From a checkpoint of a small mixture-of-experts model trained on Wikipedia: 558M tokens.
Below are experts of layer 3 (counted from 0) of a mixture-of-experts language model. Rows are named router (the router's row for the expert), up (a neuron's input weights, with its number), down (a neuron's output weights, with its number) and show model dimensions 64-127. Each number is 500 + 40 x the weight over its row's rms, rounded and kept within 0 to 999. Numbers have three digits each.
Before each expert's rows: "mostly gets" lists some tokens that are sent to it at least half of the time. This comes from a sample of Wikipedia text that the model never trained on.

# expert 66
mostly gets: "\n", "\n  ", "\n    ", "\". ", "\n\n", "\n        "
router:473518506474485472526422523475469532447474539437527575460497479525486465507505487482512528510450482503585538445446523410460442497479504530552556521461543507475517525525472512507509443475579560
up0:379460496522495419523540558504495527450506587441460507508576528546523523554508530493479433557460509537538523460498426441526508547534482517471521471471489566403457468519478549512559483527470488
down0:507474545489578459514567438474497526579506522536512448513516537452479512483523470500502673482534504524578521521551462539470541504507524458555467496457519467529487464546476472492470515519457576
up1:523616524469536543547515532486548415483436528504586478476480544449409473420534397467534574481481523519428478514490552515424526480474495541430549550424512531484541482528416526527537529530472450
down1:383461540513453477462516513479556470427468446498453464473497485568498497515489548546528452508510498515521531536539491495506424512465469483545488430540523492454546535410533480467485513500476501
up2:552545487522461532574483531455486559508521546545508450413420511459521449417499493431542543529558484479446512562451541495545495476550524464497507515483416442461474514528488470464488540467493478
down2:481474529528535499499556508525469444468476536506474534521478500529473534511454415490439369574496520454524525521604545529596479517498538504475473546467540508526520518567489510473477465528525486
up3:449516541481497541457551489522554514561480553537558520503476493497457482451473487473520520538510549469447505499541399522535494508617508494601497509539480551488599458539526501515486496467509395
down3:515518454479518511489506411505457471481512478510407505422456477530461462468543552533517549465473473487582437512547474469494474439475488556405532598508493536528516441426470536447476477482423499
up4:480508459451460515544522551442460484486471544450461506445491444467585459476417493508504420478614537459431563495536506510512467533457490497507473510545495538532552417557444461488464526498468523
down4:474435510466426561500479514503489553494552573465481497474500506548495452468513468518509511494415523524540504468509493493533449426546483549533513502527520417519520495456484533517538521462459525
up5:450551458509462529570499537504550553466473514523469471467518453561487482493495505491547489512473514499529509460517532512538484447517440490509483495531455531514457463477496458396483494514498436
down5:480581564481530469537515522484427528475521451534471502527390537522496484542517396412517473485516447486559542498509511453554457484456512539483577470467456430545507458529520480503515520447547516
up6:447520490439476524439484578504504546537535419506460376460524499525526411485449482485520435514458443505521529529463448478504534425484480416474443540475528488521409479510511446512563536538449536
down6:518545522499460514491466461496556522500444555474469507527443417496507542565543490575531552553552476595489498513521573500515534483498509454485429500553442483523502540594471517517507419464481598
up7:447480507438469475487452468595474451520482556463402561478466425512505513443514488525526519506548548508515473445537564481531520491528583561487509514541568560481558473481481451481514502523438463
down7:507514510487463514510471548403579494483520441527563436546447490555515509525514454422535521521469498507441480501549462496496484503466499560484564543542486486455451521587481525540412577467554494
up8:445513538484524521581500600544474486487488460522519512503451535499453498408485545456518507456468615510525476574382531441512502468561541443534526449486521516461592475541467513527536502480502508
down8:539443450508502479518501510437532505518525565483568530447572593505549509439545491467455528542459509432500528488454519489422527469450555493563551498477485539464518500430470449448476524528490510
up9:476503526556550440523478533556475468454559559516523483459562465519511509503538549540490570532510501462424505452505523469517517497508535461496491502484504547568520465446537453440479500491458480
down9:459452537448455580533434512397523490519480445434420493514485536507516476453558476508438456464503500475554493530460573522559475507531516495525534508491474514490439478553441571498505445432487582
up10:508468496480470451535562567408493524490443526516487494516549531568418562485456509483505539473528457501510461470533499452603580467489456547484515526560448460563509470448474475522486511504412537
down10:506490527463510540495529446535528480495607486470517525505514497537557452543515502563453450467421487488521516498498531505509423487464526462510521514470472531518495450508443498485412515588462548
up11:446503495508498532481541481561475426519507454336526483500476451484534518455520540535522511626483539516461528502501507506501511572520485495529520531550462505446504545501570577473473456499481475
down11:557452485429511398509505456446494529531476529567490533484489580484476465520533571529472470498504502479559474521472561499525508557500518495472483454441546487492514476476488506520488476472574529
up12:505474516493478566476503470549515492492518529456496518476480585462458478582493567512520490429509509489589528474491477491472498522409445511519490518509517498476565517520451496498503517515572453
down12:423486473503546518546509530550543494504560415485501521451531501518458454427471493542535437474454484428523467498473460494508499580529509541446525406490587435430510543482529494521470501531581489
up13:550510498571488419457573452490486489481548469518415545527508494493510459505477529530517543508553514540442469558467463513547483542498510529482446494538441452422473498466541457410553463502432476
down13:513483462554506497579590571455449450537586458496498471535515444471545541566406570498459466551430501511521448475497512570469442484485493471500476478549438530536535487490453462509479476547520512
up14:472487502528536569546459519490407476447497496477523441447529489571421482518559482516476498464520535483433522491452550524546429442424504430494469549462571540491483497498511525503559489568504517
down14:531479475498514510578480528504517564443511479511503523532525438566504555443433516433484481525450509474575533425539526569490488471550466488410526419454484506504494481504476564475437509504532489
up15:529434550458482557496550487471510511533488540509534601488572521516527529508509546496471499490462628501436540475457524456530450451525547524515484525531562559488526457612515541507424493534547483
down15:472487466514561534494421455458503491556527519489438461499498479490543474484445469490475498553504501442531588541465515475488487449506523539480484457535427497502602467454465447548533494552425507
up16:458463448463497479503517535420444509478472484508490547420534478436510495485440491495493432568510548519485531476511459477463395512555479509455520506435480524496517472495482470483513528488420556
down16:487500545472502457386510471443501489522437479478491419572411551473506473500555502553497534563519458510462516525544501500546460465518474471535494499532478566533543509546471541562435457502461521
up17:492480478481466538484531494558501490474501536395527439524528537480489494513531420512496555465509495514500510493543606556467563472556506485497481543519457518525538514478510508528517447515480460
down17:519485483526512597510474387454496523533492503490488517540509519470551461548498563448559451513542515466534487529500471508439454511511503470501479461517598499519505471488468463540503555515577561
up18:488448494457578510539476529530552496536480547481438581531462601509487545491510570497556507487436530515508511438553480497486456410457458510468477446496494536476504536539422518512429459436576465
down18:503518505499560458549437436509451589448499507521561536434480511526483470478475478443528513568481428434453487493525390483498513522504482470450480499547464451520494560560532536505420534498501478
up19:439441526512514578520480517535500551526477484467494477412478469526433432504453497538518481500488463524419528464445535494480467530542547506473490563484516435505487490440505502493567503496609446
down19:550536451456472474528501501494481490427517473496477491564548506511502569519509463529516414522460540444526447511522512520499448540476448493456511450565476479492490434589479468497463444504565494
up20:514483439469468461474487429579469564541512354485469525498453439457494476531500550522440451524474446492430526469522467497536456547491542440464436501437463506495481504474487527483497514471475463
down20:556545504451469491455468507577476492566468500485512509429515474464495501534534503465527505526484540526474470555434550493487549508537507505556492516467446514511505423474417464499506503542456586
up21:541519488499582539595530486451481517531483476406526517555540528487486463452511471484510494478452500514478401518496480586464520468481491537516474448529531459475573534469574482487491526600524507
down21:494433523481488534530478525508487478447512598586507477468500497522482556554491491542460493517467500491562527478494505524602470491504503563476543541497507507482494403548427545491518463441455577
up22:457503483488494514540521466472556522535508488481491458512426487473454522541415481493500506570444477521539546462440478549494492486486507470465519523415472464527469529462426533428471507516498572
down22:580550458547496590596424540477513450426515516559476447506560393606495470505422511498600529506555536454542438458500468507511480524481430533508512500534592484488539495531521496510499520442535466